From a checkpoint of a small mixture-of-experts model trained on Wikipedia.
Size: 14 layers, vocabulary 35341, 52.6M parameters.
Training: 389M tokens, 6034 steps.
Below are experts of layer 11 (counted from 0) of a mixture-of-experts language model. Rows are named router (the router's row for the expert), gate (a neuron's input weights, with its number), up (a neuron's input weights, with its number), down (a neuron's output weights, with its number) and show model dimensions 128-191. Each number is 500 + 50 x the weight over its row's rms, rounded and kept within 0 to 999. Numbers have three digits each.
Before each expert's rows: "comes after" lists some tokens at least twice as common just before its tokens as in all text; "raises" lists some tokens whose logits its average output raises strongly, later layers aside. This comes from a sample of Wikipedia text that the model never trained on. Tokens count by the router's weight.

# expert 28
comes after: "0", "1", "2", "6", "3", "4"
raises: "1", "2", "0", "3", "4", "5"
router:468487475503417469504429492448536552383518515553403547497585458446488462463490564519539501548450532480547474590442453502528545518557472496447526509483451473443472462556490470469539520425506508
gate0:597521540544452527524464516492496511520490535487490509494584585558439465429462607503597446578515425505503452396468510499596529476537366453484522535552474485404519430556491566505503506413554534
up0:395548460542509456481488487459439579499577467495515541639478457482526579444492454588433496499494502476467433521513486605535382466500533504461441523507482486481534541511551515544480478460500538
down0:413586493497538476485468473507450517556551399500516486505468600457540484512492601494499425521500405510400462449509458556576477524499483436573449435535553442527587470486542392584527487479541446
gate1:499461428570500470510517542454526601508528448536468531590491651551541484487472521558602391431553464496460552469516496499544486416517448512401498595493503550540614481548516533459518597501651494
up1:446531477426462527518513436424493513462488522515447479482523450488542492533521504502497533497543482456587472558422475579466487495490499537542543443490483430440476582573409385593558516499387635
down1:501448469502533544537498481511527473587467521521504472503525554485484440538526505521544598436498415459460493533460541459442539502381566605509414552572442452580551548535534414431448559564404547
gate2:497496518529485482537486471558623437522364632558477530479551497569487486464456597482501411584532562481551494507529591491457557531553485537443598478377547507543514523452542531477449535520453488
up2:557537551474441596446533483514511444445490531576564521400522498456532430445565540467524554425531479478441495564542507499496503603512493496499500478573451557477492438406424459519486548509476485
down2:508527524457480387543480436540424558449506373521504617487634507554526602493525556480513424556441435502462613459513545535498443504522477447529453452521442367517413561556564494528519507498430502
gate3:445415535553503523542446470446623434532529484515421414516466489401557541457576525396610496470383497588494548454486449420564468469576639520569509526458482488526526580395553524527593523534558536
up3:586494516476526416528496523488472457448564518430425490457540551467454600600454537511558483442510563503442515429537496489455523473568498450467467493528478451449518526441465378519563409502434496
down3:443478524515534575538588508538491450489442501514523501486541525480508550534399501520555500481439549518471427533573440542516534380505435508519588489494450558532478512541514567443506514462562499
gate4:497533463527489481537525490482476477487476528524471456447425478428457481471490477501416416495586638492477389518485426483489504391617422588432515504492518447515438468545485458461588587431482516
up4:577389508499474540492542510518532547496471516508485498403488533592464573494499510524540474566561511486568464549511458477417525452592446479502469524492458479440444464572449430461580412553465382
down4:478492533469451516517444546462568418490500651536517427526441413508467435612516444486502496551491484445540385566478575451465512478541454519606501495485612393478526525545501465587497514427513541
gate5:513466463534554556442420478508502503440549528400473488399420538441495506450504559572414469544447476508537451490543506410580513412521506529458486544502525542455436386546503502469503438595540421
up5:515565464491534509532483407461465421464539493523493519509555525518589502395511452495358543500467530488480453536506453584483447457465493480510511526355433571567463526482509537446470524466565565
down5:527531458557565557516546429469492515529544486582522497509454562561568538464510495434505522471464540511482455453562507518490543503546524500442432482453301474502533546525452487459528504446522499
gate6:469423473507486400461513541553570546431483548498594582447587499541427453587443608536528440562482559469503466560498548549520586532475424469495503451524493494543435570530563560379513509529452384
up6:536603445482444404523549465473535491432450472507525568482591539580584386443526575582418462478505499440505441509422605525467469496468498485554479486564503537455491487385554428412434496485566602
down6:504439504550458527353499503487550521458599582467438539495482517610552458559468480553531509433484449452509532530547498532484544455511558527472508529601522588513393468549478526474476532506423532
gate7:472496533424437476490512545582493528506567439546453631525616464501412462529529483513503475504503487495511464560547470461491467454484550402418385558449498433487411484489469634470549481497472392
up7:463503435416472506470496456483465504359521441524483460475476438474530616478489439526512548482356512566516467463519575543452513500545576481533488415490491407543490568507461442472525527531531559
down7:557452531468466528517531480478506502518525446450453526508521486528407537516573417547461517509504579534480530521401474476583498490502551502498512629469616545499471544488514578441530465491477422
gate8:550469482579420488546467461437508500520474515493496459573482468515490440502544518460547524475446529446497448545499504482463586478583476470586556504467440459530420506509500567581452573411568475
up8:480486489436472415512469553481532551438570520481553520545522479507479491554518532547502482595596478498447441509490479509472600538459453376631580347445478511454441532502609490479507613428490595
down8:464472507518526474438466473527428571532420444466435496495602443479498528416480485589491540512490504437460455468502622402587454544576526570483458580472536503548476511510482416544429420470511442
gate9:481425487531511536486507516440506584505560513475492538424477471452534537511507597443430394459589524453529550424475519530561455447549473473496596500411526443459478512508532455590532460480555501
up9:431463474430534414420547559518401595477545461415463514553541563451490541468516473582515509514491511518450510513412469476495490589502510559434602499607483512542458505510458487553491532525442417
down9:350527540506512459561440463527419440541538463462458500483472527523429529528543531528572438554553430567470446592459443511517437441465534491498453488588530586499574515431458443494557540514485479
gate10:575476531414521513418462514398501478577509523460459517512526575433542498488489529489405429488530503417605461527525441521486525546561424496544505457523500560452431425461521571536486484498522501
up10:468373426477516418521476465530391471486541512511470490498400513524513490548437480461508409489566536529438491544541473496529615454498608531476474475446495485494540530542601419507499522497520509
down10:567416480394521482483518445629508636418412500458418404565476553489572493505550534529459577455546450581545479547606518468508537423561521536512449485510376536483409534471512478539494445471462500
gate11:528533547552496587501473462547466476427479474450505488546556548413460416489531549501464470562504471516546478506554456483424495502554465459484496396449400504568536448494505487480528402623655418
up11:548485508539472571528521543395531406453525508582516584453486504483599583564483492453474406531572431497512494528441561443516541438550514571499457500494504561464444507392485477528498455493544560
down11:490616512475491521480521461453560405519483466503569565558484347530517501565466546541455587524527520562471566467478464484510544560491439395583465433459515614487531478500393534513583452477476522
gate12:438554497430434477446523421533449566436519554482511569549576502559414456478426550478513489493406468542510425533495429498602459438527519481432553529486519515428483523520548564455491493412391472
up12:458427493492549502414477470450529458542520497560442465508550550482495471473445479476558519551432483480510509553447557646500427611494528488447438513499399447420452552596595478517537504438482562
down12:567453557544466563509565542455530519546433483525520423405521411559545524473472541526550490493508556561448450520384493482498530476529414548443642475507301572535520588537469524500489519502487509
gate13:571473499385445494493616521576485519512461590464439574451546505562515475459466572480508562511441378562586448494577515346469545437527474443508579509487447470514438496459430530442500510432525510
up13:465488541443489512496438489417522507489597473440429529460549502445489506532495517598526458429496473483482408521532515559358470558399525486563509489439489536528510497568502542514478549606423497
down13:503504417490435424537443494536527562473488478473496633497548524564458493373592613548514393518552533427506511538525415516454430453484460555530480436503508454551459416541532526472492428491498535
gate14:495551568388560413550474472521504438411540569439457430491466414459525520604537465542495480532496500500531597524519452451529490582467434560424506477446451497556503398483452566412499394495404535
up14:516479515511461562535572477470452523529514525437545420371444558506562502448453469496563492591551504537535547432551506389503447583491411581463432413566443503533476415382507514506520406528486535
down14:509501497497474576518564578538492422450539569452413500543456473433543553487432463468529523454389563546569586529506481522631445512444527517478586532555452489453479505441545547570481527543461484
gate15:498534549519335439480469485479474542550469423537459505560544497500626552440466510501557441513414466522552528521472516512511553545525476463474539495498550605616550452417575559425457585483425587
up15:452466516549561556486543547472435495554502403501593472495454547579503516434481514522456423535393498489543485485517509504497528555468493467498582556424487468526460477407382557522492513454455422
down15:553503425471595524618423537546465442543539553458524519500420528491511393454526547531505532438547436441430463433552522485470512538432420490522519501495510434437427438520402466452572608513504388

# expert 8
comes after: ".", ",", " ", " | ", ":", ": "
raises: ".", "\n", " L", " G", " ", " M"
router:443481544475448447511489514482553462354505458611430483447541513442416519455513582560489554572450423578558517511522414502548437569545507544406485483492495459598533459608440465502438491516449416
gate0:506451436555516494545451507591463492413464410598454420462479527413468527520533560501505582453438485529562485462559464507454497517540526615479596484491534557489490481560513533448519458477523552
up0:603550506491512516545541518532514480442535462496575476554430522489503440443452497525526535513551472547456525509385516513466425475504508460475463515519520484426439554385404467489601442521444446
down0:567479449507557557467531432548490489491498579556519467440386548469596516443537520542496447423500474567437420483513552506455498562544519520490483507472420535495507528639590529435524511430529494
gate1:516557573478430532485513517421591444518455426457494542571511516457557527454519500469513435553407452460552517496416570536496456563465518485429514439476469443532519449483485522536468477496500451
up1:450531521465484521461511540594469498469477526552442454468468507455505551486520512495466499611415464491541526556509519484565416495553431588459470579597544546585463484499499517416439475518544529
down1:505530449437397459551435516526512561479532461451557456457474530491522475511550491503503453491525529374515465477465415553561473480490458569447411539505517497527487468596442451506494550501549485
gate2:432430548527494454568480513532519518506543483501437509481529469512486528475485498437441492501555490577471503551384483552549509572519483481462490471525495540503514557458505526418493380564576464
up2:436486486539384485589599474492535460477479567445449496500451532531519516459544431434413565490437467506539477385466502516541610412468532491454518438448562442462570431467555540488507569520464490
down2:483547558507490496466498481433506538481516483521463527494556445499454464483440559537551558525404453524516651618475579485479491537439404439501504496442434526434513532498505432530483434597528491
gate3:478431492492548428457528454526475450442576514547399433436535495515436509516474485465513482492443460509462462492582478508517380546460564581431513431528406424473546549573406509503375420453544480
up3:503526564549430428480520495474542570495435533516503483513494553523483529489485506510546563528547437516581626434421451543511509567498470564477561401549536568437525454440493431425505448469494557
down3:450504517574461497464566448441418503443591507497516514490435479580549493501486480548566452454434459495501463444535531537440511547425519553467494503482563508491591586501596573560526516595511550
gate4:508517554480506567460629471465577444517489489481447518425454588525530547410494511527491505544553501560555463529499527479516518469550547510517483478547426504501522523552500476432493439475601599
up4:594488489511460506482566528476483600493480588537575492393482505560482496552440506477503446435560497527500543474511586492498522490527434472467473449465488578515476489495475547443511459512519505
down4:569420493524456488540429539492478471479503546431491410567542566608446484481463461428508486459450508506527456518451492504452490434447475595395516477457488543499529408516479551514469447376506495
gate5:496462544573413416569479479480546505464482470552615568451478526496446505552449530539533535516526458468559516526454534491456408530494500510507492476437441485528364477488523497596526515450562418
up5:498472452452550489473495422480556476418472418527458449521537465511387534552564516496464535536595497583507473574538481543519572472472511497463504466509573415534491519561585587495417429571499529
down5:491458510523501521576488494450529471428473430460502478486521427554554629555532496490465514509482568525608472408424566519491458506603577564468450473413446462465476564518491488598415522498520476
gate6:571392553562454517481546467452480468389494523466527473517460516552386486392453522525474542438503451608538437418491502422517411453520452506467586497509453479591596450463517511492418446544547530
up6:556466469516494490510509539443423470571579428426511490537515535519456357402555471546504482459465440527520515594528536542472523471375511531529510428415460404491538454498583445507509513442467595
down6:561570516499477521442497549439512453390473501495449573531441495504451458464491488511503465489431472385467471568593439421526455504447581528563574564519496431474569538577469447571549453576454504
gate7:511465496516548596585580496541445466518451494436533510456488550552516581527449504511470554515417534456421524393523557452489423491535432467407525465556535580558514483501457391489395480557546529
up7:607423583570485580501594466500500477451582447501397437510484492566474475496520494549502488546519440572497599517435536546444438449535540483478530457485483564466505584443532478411528538607501469
down7:528492515538511499527499494535540449478527508530472480462608524539463449541546503399476489599481520511459418584469510493464543463490405566432434457492487583509519580626549448506516516428502496
gate8:557437473598470516635467477573557399353527391542396492426490451560468541500509471543485573498500532506534552506539410440436452582546427569457485472550538540560438474497507500393512433477455527
up8:557384483497537486450501491493623470525415560495494518505460552574523535474480517499513587492508514523537558568576428468541533439578391564421481433447496438501613534504501511587546514517393539
down8:474515473496538518547465468553446483494531457436499428511518476434463484529483523478519491515493390582488532563525490580428458564649524460540447507393498451533557458555518535505423460436544465
gate9:505493469404513449469499503529521432461545531606481563575568457488482467516490585468589507500508411524464511557451493495561564455467467566479565440502482516408443437566570539547511444520557486
up9:466471483552506494478561477489565536499537508556467509474512478522424485576533535491572522493451511519486504442511589527445506493586487502510501475456472397573523513538454488589558462480426521
down9:573523556592481569445552481439489504512512482426431556513552554559536492486433560484454472532480490500476494461480593427461557481494549510525491396524484502490518570521389472496546500418516542
gate10:535427469580453531537492506374511511463441414469438561503497468509530508492521604586463533433472423551550430449526505516519434466483567547443581434532449481503376434478544528499486494564486546
up10:465527469554508517483460522528446408361545518528506458485487455483453521504514481558565577451450538594458474482552492477502525542509480475449477455494519561552543535556519551468424523590507486
down10:488518513520464408484537540466541517542459494457467489427485509582433502451594441473510425440518537517512440537465445565434496420618575492460501536474475433509508507406546517669465515487549535
gate11:449440503472432383460498544571522429429472482567491506508550452471503555525494486512572521486512404586520549512633451579486489562466473473358517378487479488500471417515476449468467576512483510
up11:489467522433417448417500444517468452519497552447457469545531525477435479516454499441523493495561525495566455468498554522418543478514483476592506555482495564469450483532529644453475457491493449
down11:517491381514435548517525487550533563468461575447510490471547493534549448478490475481536555435553628458528511503591537476525484497566584508458438527549622408530511489498482544473480514603462431
gate12:394406467630459589571441569479629490499520482551476607447506515511490418497437569428420556478481475525598521452541452499462504556502486494500497474473485565556564396447470417474430476517522477
up12:476420429508422500467523459512495492550538421524527595541452463530445498516470502566536462597532523465563428585502555474542549455405527491517437542435562507444543477473513567506535445477547513
down12:511451454379562517473477535587467558520486412512484455511512500464573525473487561562555438529443459468595506507558460481509476475513510521526541512491440527442473480548488495523575507430544426
gate13:494454573516538510528400496502469571555515481490497566426449562446586542492480544469474566528556478470521556473535517446503502481548548530479531450541522587442573440590393570524413509465494459
up13:441507546498533472432560499479566524407532457519492490451528566503601431485466518513437542595406423566549517508487560538453601540540486578468463568480455538529455479487495566547523494447471575
down13:569550430494507511504422517537465505465526519552581590574509538495549547468495507624508485461482533557505506491451572489567453474486436593465512517522515531450523557579399528432491505446528516
gate14:425494470567489500576502399499492498533475530496491545437532445464558519573458544467521428545579515503548387566506516490480411537434410503426494500449452483489484507529529530375496556495500556
up14:364503493571501433497460543521553546471516561455570471489547426396579480520497498549465541425496459486463463413449508533460535531484548545437493507481529478463466519444445559426510548525461502
down14:517490533533477424531451573529479562566496516487514491595409478533518505550456468506461636501560513434408442467529465473518523521490494549418571515537556494377608453528526498622435527521450550
gate15:465457512554503487445450497556544431383466436575471497501536386451491482480457546494427566547483496510480550506455501492475564510580435491539595495446516508522483491500510420511399460581503362
up15:455504464439525550551555541515528413495563531459532537561510552520538523556523473539470533657533469504466438475496554559538545503451471496407508405564568378486453593461548432415575460531553432
down15:430548491573521497556566442554460481513495551515561579534511484459509528518479526435464543510548529523484511539425557421572432455359446474542522457474484499468557533566480374563569494503413551

# expert 0
comes after: "1", " (", ", ", " in ", "2", " "
raises: ")", ") ", ").", "),", ");", ") |"
router:512552506533496430531457580496541529464425520533424502488531420472449441470465622509521561477433476594556492462468389473490543533558456526502523505496402428534531428530470497480484430489603562
gate0:420566504531475438448480572525509543500431400523445475532427422536558439547439486488399421497449501465426537441574576511472534522523455529496465660350479511598542531434473452495492504470493467
up0:577621446456435432493500512639509500454471577481500488415576438564577520530508490377555471619522514539527509520495482571576502592460453502436362480468496558555526483416521581491462495555457495
down0:551451525501506505479554529433449516496532487458476441486481537478340493474579504480482499498481490548589512380603524499520564461553459536471496618495558440568433516589469453500454470503474516
gate1:459475490527481448463533508496520456521484556561449521496530517512546522536529601458515450547556502517425570474491504543480587470498487546505539400438455464547555448555450523443524443548517506
up1:460471508563451532453530552437504585453489456439448450509539470498415375391492454529506446467550484477479430499528490626490508542463588572490477540428493462481447428506615450411515444455475543
down1:385494497437486461558443550512568490478465531479505515552445497513379499478525544513450495552492539562498545497563432542556497522459502538489480596520519403526449498641596501519440525546474446
gate2:555513548494465464575520493507535496465582413596498505443480426439469551495527513434515592494428431493488528491470527513470617475488567495450577547541526454585433585513540513436458523514536522
up2:518435495496467555449519526495481578500568557546545414465471501601365519397461464404545404397471546533447563381482488473503526479453531479513431558475515550413542498365390465534492478486504430
down2:482499503502545525485480553508513457461477633584594464448521489437513446491548494557493543400535561495545479526493451537510506557552509421545515527478550475450472506394565506479479478595463449
gate3:540548449524502516517507553492554523567417587380547456453568490579468598523505546515534468505492528525566497550453414451460472513612476462494507542365479417441459485526510549451468534457454564
up3:597473505400479462459491582470624394503580441581478447390504440503487529555497430553558580617431463546493552488408445532518471402484514489477478490538494481523470481468466544490470508497488492
down3:487461496430581498527521513526438453506478479519551503509470451508487588596572508439483541560469445519496515459526458517533511399514542456600511513482434508508386506523482436581469391460514484
gate4:581499580546507527495448543458548442484476400527411475520441560498438417429458529527490411590421447546508547397546437500519486499545431582457522616476492490528559525528516461426559426492525521
up4:426492526550458508478567519451526429438483545475523412467456493503468585586451450457515501500533543452481526450487530527549530589514518564457515504439519492630570472481583493589442440653395449
down4:391487464506467444551500503547477546488459467437544501446551434490475529515559539531478511486428517499495498501472555574622495534465549369494529511431593508468480547484487498486431472510551465
gate5:516536510500388530492494561439541439586522448508558521472466464596539525469509619486497446559537510485487495483514528567531463465506427478492486518555466512380539446450435477506662521393462447
up5:466391577573522551556485579453540597535436424495472584411400498562554499565445543473469505459430493406508499500512470520487535467529497523542418528504444603468547455543561489524568444454493480
down5:526495495498487469427513591559609538515472517497528492482493479499477427569527567529376554583497469527483488500510487448504505478509530440471402450572464490492465523440513556602522421453517518
gate6:451496446467464430529423498492533519498429438516460571513538492542516520548449590533488507324396495462587512512489422525456531500552492520443604576445472532559433496503500420519491512563491450
up6:509516519469451524653531518505445460469553477439572514549479481441499511518546465542498486535538495472493535473543522585435460441482444462469513482513581551476484559432506498438505488541566414
down6:505511511542468499498556504526583458567433624501412455540540456483415404500465582503552503442531520533498478475522495442509547530452577570516470575548495516451570508469467535580552462443469426
gate7:616469528519476533494527559477504494504466481470544499529567570526558544535431515529531383511458504473478486596548480469547527446401509472546521498471418621503459524556453551433582498449628505
up7:542438491614549457515437576478528584483590504430483550488438477575454454520410527506467462458547473431607560638562515498530443496479481484497531528539457549479545528479483439495562458443484451
down7:551462451437523485510514537592548465379508559575430511440548423482362479563509517493582547454528503509564512520403507499462516508508491507611463472502482521428463479410460488540499489456499487
gate8:525416543524410507451453547482490461477464539528510664563527523440452435414523549530538506477502371533402504391418463535502595507564514502544500502527550487368522540480510529555614508489600556
up8:322416467453507515518453568472507473619525501504522592554548430467468486463489506484487549493530502519492465608497422608511516475461492543486502478456512443504528455476445505429499478586462511
down8:488450523441523487485451484473500511463513478466525361486436535503436460547432457504523510580491459474529450409579539405480522567447486503537576533443450446487530510565453554600432472459510469
gate9:546563536558568570501536483448521461547548447478562478493431334492527530544518512488510474492491419520519491456540497484534586413508533506494419628558439496524395487419436555543521444502483513
up9:512433445531452542578466541468472481446564472468540482488511511519479553568533554476541536476455477553494482544391511549482525430595511472457550423511506519639406438472504548584461552524431477
down9:431453437541431464504571492532498457494456507537440482456445559507636473484481563499493468461551467500515467571481495483454494521449458494453476409513625581484545547414458600552474530493555533
gate10:388488514363549479497546476426612388547522559529522535552517460549418382478600559464461428448455447509509493442446453505416422419521597525484501583401499443453383473403483444409466404455451517
up10:515508723456412466601521523451515502513516468520564470502598562511541457574543500464445431546549545425455495549421659479480580511460463555501473562504553541557547526537440435448623517515536422
down10:403531495380452471472531581544519558487477560484449574577593407536499458444475513444493518480527472525484472539459518539506447538538535483546521479488454455547460475555433585474431513513484559
gate11:478469503457531501467465470477423551421519462582475477502574461461506505522452513460498504499502513452439509493414553509381463503534620487526481448498518483504385477557479477462516537580527518
up11:495446529492476548500514494513556405409507521493482406590386535513420512554556486440510548512511480570484442473487429517549556592487553565337481570505634466578619494468612455535418445518519477
down11:464543557439477406414564564497556515586479591489479609597503504591466507457474580500524498524536475435512459507583470413562527466412449424502518472478528469421591462455438522462477566508487495
gate12:472455551595443507530554575484421494559461573447522503512524543559475563467449477511616530482448429513436404465487478511580494600452495548492445562489495555589584516449437490570445523538454533
up12:456554486580531505547465466430505482482452518362471556466447491525529490463526487476551541536529500452474541443532522565533446469539518479493522471462542494455478563424564507412498478579547497
down12:480539518500491492427552547430507463535451451607547510500423553561517496560484445577453487546454553512439456487387503381513507458551495510529490457470492490443507470539480538506437522539544486
gate13:545487430615554407541487493624603538504449499518504521455506483449560511450474557564478543517541534521534466510527554583542449473466443486445478418456537476516472411466476671566538498430494539
up13:483546454439465492537478557503481574464513480507498551440449573533508475432449442459536534449554511474470501502456426404475539519575574507501553395515408536417475465547468470544483458516551450
down13:439622553520662503571560480550566501478424499530525584543516509504553394487449511476454495506506504529507510548450496523475480463496583470500450481511526503470418426583506543534458524543508465
gate14:431426501643522549513476519542520575572562518497509481515464597531481503487485515458450521403551456582501446421506552477556519479478497564480535656518510408539516531483467457560484451476490451
up14:368473574523503504544469539490476531485462512518454428486519497565441420590505420536429456569464540476529555572585507516499436501406464446564427580466448489498473479502492560454419518522562524
down14:546568503476485526461462520442461461432566520463457464480557489509448509526529479478528527472495409507514529514539517539513439562484499547547538486425458428446608476483516479587549395414554508
gate15:444443488580503420425519509469446521448509545449429507430497493497535479481436595536430581490432435503534545453536559482457429484551496628548485481462447430518421419548597493487433550440563485
up15:494540503481489532521544570586438518457501544437577456490526471465541572472499444432462481533564484563608473528511507457457518386504507456449507615375509452511584484457515567497484463597508552
down15:468447546503538486470519509475495545555550622531528561554400488437429455525569490490556534438506593517513511573561486510490517426467509462457439579536558507517458515507423486512528553457450477

# expert 29
comes after: "\n\n", "| ", "- ", ", ", " in ", " "
raises: ".", ":", ",", " to", " (", " L"
router:496520521559377569576508563409509526435514477488458527504470567458471476480421648492579568541455499508506532477442451484497584547524514444509560562563409544508487399548393505401569532476394439
gate0:425483439488515435583532531521471493476491515593492490498496564500400573547463498542585457531469465515474551494566535532497533535626415469475503456547403556580484441645484509525493501574430531
up0:533482492467530502538494582473460522515532471519531436521505485449539486514565537444465485501573468501438464448508480569499522460428442427523428516491522446571559564468499570425511572525551415
down0:539568454436511483521485500552487478539532542543611528499441563569343571530573498540494425480530400409548512459455539606439419511457537557526530491549455550465491435480517526509506548440579604
gate1:487464539500551534546416464503437538414521537528497604595476506427475487509518540462553506500509475624452476473484491443465579549453435498539551441485452611502446451511465535517574520461518561
up1:423493575547573518439515482475496465484458488545415484571550573514505537580482468551454518491460432582475492532506465491536463464464529477559473551534485431541452466461510470490470531494488644
down1:525488406422485404604501533487547476629463493522551518596545535476530523540477466597433460547525421451590473502492382466551410610469541569491483445477525533459487482552504468471569509587529505
gate2:503422458487423537509415527446486513488597496473578479592548486544454433542457515538502552570485480423571449497435565465520552546535447380525490388469481445444503512550471602522540582443456492
up2:524487506606474532515436644520549350496531530523515448587566567485506384495397490505449455539620546384434524458537568455545475509489426550414397558498546508504451490529525512608482440515567481
down2:520469560436572504452498424499468555521542478469527589585455556495440483512526444530478512552436449564398495576536551479495576534439417444496452571528502460428522501448432416575513456495458522
gate3:519514493430480412495501613475512532458528576473466521493499441533509548516506571497516497550375414470480399415460552579508566513445581526520497429493500441540407510462511509500445559502451512
up3:531441527570556587506468486435486454590463442494536623492539491535534460484579519395551473458531510521567443520544456514390544497572369548569448454463494432570446524499471445520590576475491523
down3:559505481490485481395471473487554479540519529531417438449536459557533508512449510506532420533538490476486509465476471475559535491513533560535457475422562430440485511537432469462471590471484548
gate4:498534484486468570521492560345480605513462480481544480483433427498403566556394540399474428431539511512544573548536418552502530474464470522529535464441444515580512534461380545424479507498515600
up4:505507517567579604537452553492424449470529493530377551533457526569490506521418488478458471469475519506520517481419456576597565545421474553459560513491506519447426453497526463538548514402556499
down4:463580480536449464547480450448424488543479522451516543516498445462454514533508554451450521475558431468439553503489477530489477493481591468459502435382541557510481544491529467552504513529523490
gate5:432507534607515484544495449476440529454527424437473489491414494523499539516472533423523545462400431485559559471480463539553474578581600521516454509411487530539467516458483480585555580553456506
up5:498506527415431487495533559488479480582472575466494510458468442519530410474591518538595526491459521529457378538482548647466469449460535616415467545452504417513386456505455509504513499533475528
down5:577459602530591378561488473477556515471483516539449691423467430505463516445588535426557486499453565559532488495578386507528547432587535486445483444498426459485531472460449377480509472493464417
gate6:511463542581442511471450518493520531431495479527469478520522505464490442470445496556421467432520464546504525513460465572527465492505562503478546493490436595552576496454466483575596485447426511
up6:521443471466495498526520464481469590472460543478551522527535473592511563505581525557597582524529517595502449397480440494446498555489502596482447501577484443532549520483481594438474472485556606
down6:574547524407490421423575442533497576525502480520568465539648528524491516480554581551404484515568521487535510485517563500469489523564401417498525551568373478509528513520550560501516481472400503
gate7:534516493630500520528355517505577519524479555482476533477590482549515517430511470557458569517555518474496567472543425515504494485494597457469411472550457510523510462578527455469403430530609476
up7:444513562539493564450526449426572454480505446442531452506386566525576420531464439498525526440593559543428538524338635475536562491478401545563563565494519502493526523446563451537495579511533530
down7:566586507429431499502479569524493453613444554544481555563500405509520539479499442467529429533467493418533511605531490503493472396504563463438557524511379552453468489491563493493401529487485463
gate8:410588421456458639585575532503541626479461531474528440563499449472524542478516546546540591567580601506565478536472500440513536437573578552499499448457477493419479437451473495504454448437479473
up8:474508460426515587536489523523445573564579555485491481523491458498501549458528487567585582546422624540480499354535425531433534467455466505488451562548499453509551428560658553575454472494576529
down8:469498529461424538602579496548474556523474515539449482487483589494554653592501486533439515578509493527512506493448407513558419484544592525530485504479521528473468442487542443540451482546519505
gate9:470430480485458497469480414355529509471574464439452484402537442536602572603514530447507464560531494666472441540517587600432552558458480554505501485573496485471460462439518460416528583481452476
up9:545484483525584603472511529480570477530538552435505558510483532527536547484416500562526546644484528482457606576479506456450488529437453489527540497564499503459553465417489429497459484410521534
down9:527448434516573476456453490576537541501543486418524560461440509474499539551460507464506539491515603485500550488586514466463454512465384454524447560438483540538511467402552476539479533492409533
gate10:503508457458392492493454465529614601445526446485445533512472445521461516502451516574557551478474495516513434492431508486548608518502467456470583409370490460509489471488525524455496556522496486
up10:473601538524468496419485549555492597463485500491525451535542453502512463565463484511510503438420446531548532459497506523572398339550471496533449489436456468535459541533534490559432482549581572
down10:548475527483497530471397522487523538515513499547428480461407480446456495487452436531559534500501546540487509469640476410438459494450467506409610547508449488521436580391481446452432487463469517
gate11:613422506443502504530445457497509560451534532498564472599495617513476498389458589437478495596526507486435575509528508426483549469501435506473516479564491549495522507467449499547600492522465449
up11:563471541517569458628505412555535573440538472410555576484543450421561506487499536528527535502436531472473578562573510426588464497581403483437531411459448506422490582491499531517445506511538539
down11:500545472419550416536541480440505514541564532485451542488500457518504485491487561467554533424445508463597488538579451467511504429468553556599534477432489482454573476448503503490497453452566479
gate12:515485378459430458527515566503488482478546518511490521497498481403450565428471529499563426518499545481445531452440534501485374572550496572569412544593455531519564496570407497472479456530379492
up12:478572514554475571486521444481513446448553510560455478530526500468589523390590529526549527598484469421437476483428520543482514449488564576418454413581529486455571463485598406487431580543411514
down12:476488534564483526462546497481545588475536505563536545497559557507441433517404514544489486482492516509500420551529535466505480567503491450533465572502570401441488454513524422526505389495461511
gate13:434492503518455442457504564526491471486551478425569444508423519481464500539451564492418483454543485532496621456472561490510615601549432421484428577490463536590415495564462613521525500514520458
up13:413495416441550474556529525621541505517565513507516526502429476510485532542547429582375447493514501465458543576485437449497486429460533565623587495469513518522516492551492413443466454493635496
down13:459552472566524597554386585499550486515472434489517545546515485431501509493524470569394508496503514543505470481378520536437427474468588527576558465460410520450607544504534539465466517501457485
gate14:511578530562491544456585511487474529498504502423451573503499516519431446468405531475452511453597498511524492502569452509439571493430599452438502492509484470473451478555406572419569439464542452
up14:469558502533428529535420415427447514474503513524550491637518536481480540542491508425515474529460432538511594546425505422523422523511558517566536502501444542537483503415528477545448596571487573
down14:489458518487492520440451597453551473609435501459499527471559469607496523494524535611422584512469421547505598459518492576467484509514532516552551470506581597492570523480454498592567526553433477
gate15:484529435496446495579600598509496491482521492435504571437416464512590550549407546474375494462480598418551532393542546439468397513541459543520475587489433382590506529486411492473530502479475463
up15:609544506572458490583481527506434479413412462494475443468491474477494542472503491435555496585542565511509463562504471464504497537497472375540603625599506457455525579498488488475511502477528426
down15:491533523523512493517474527534483473411423424480489535516418378503441508460565449530473550512512509420526491561522526508536520519568494478483556511580497452436548520363452544568461485559394578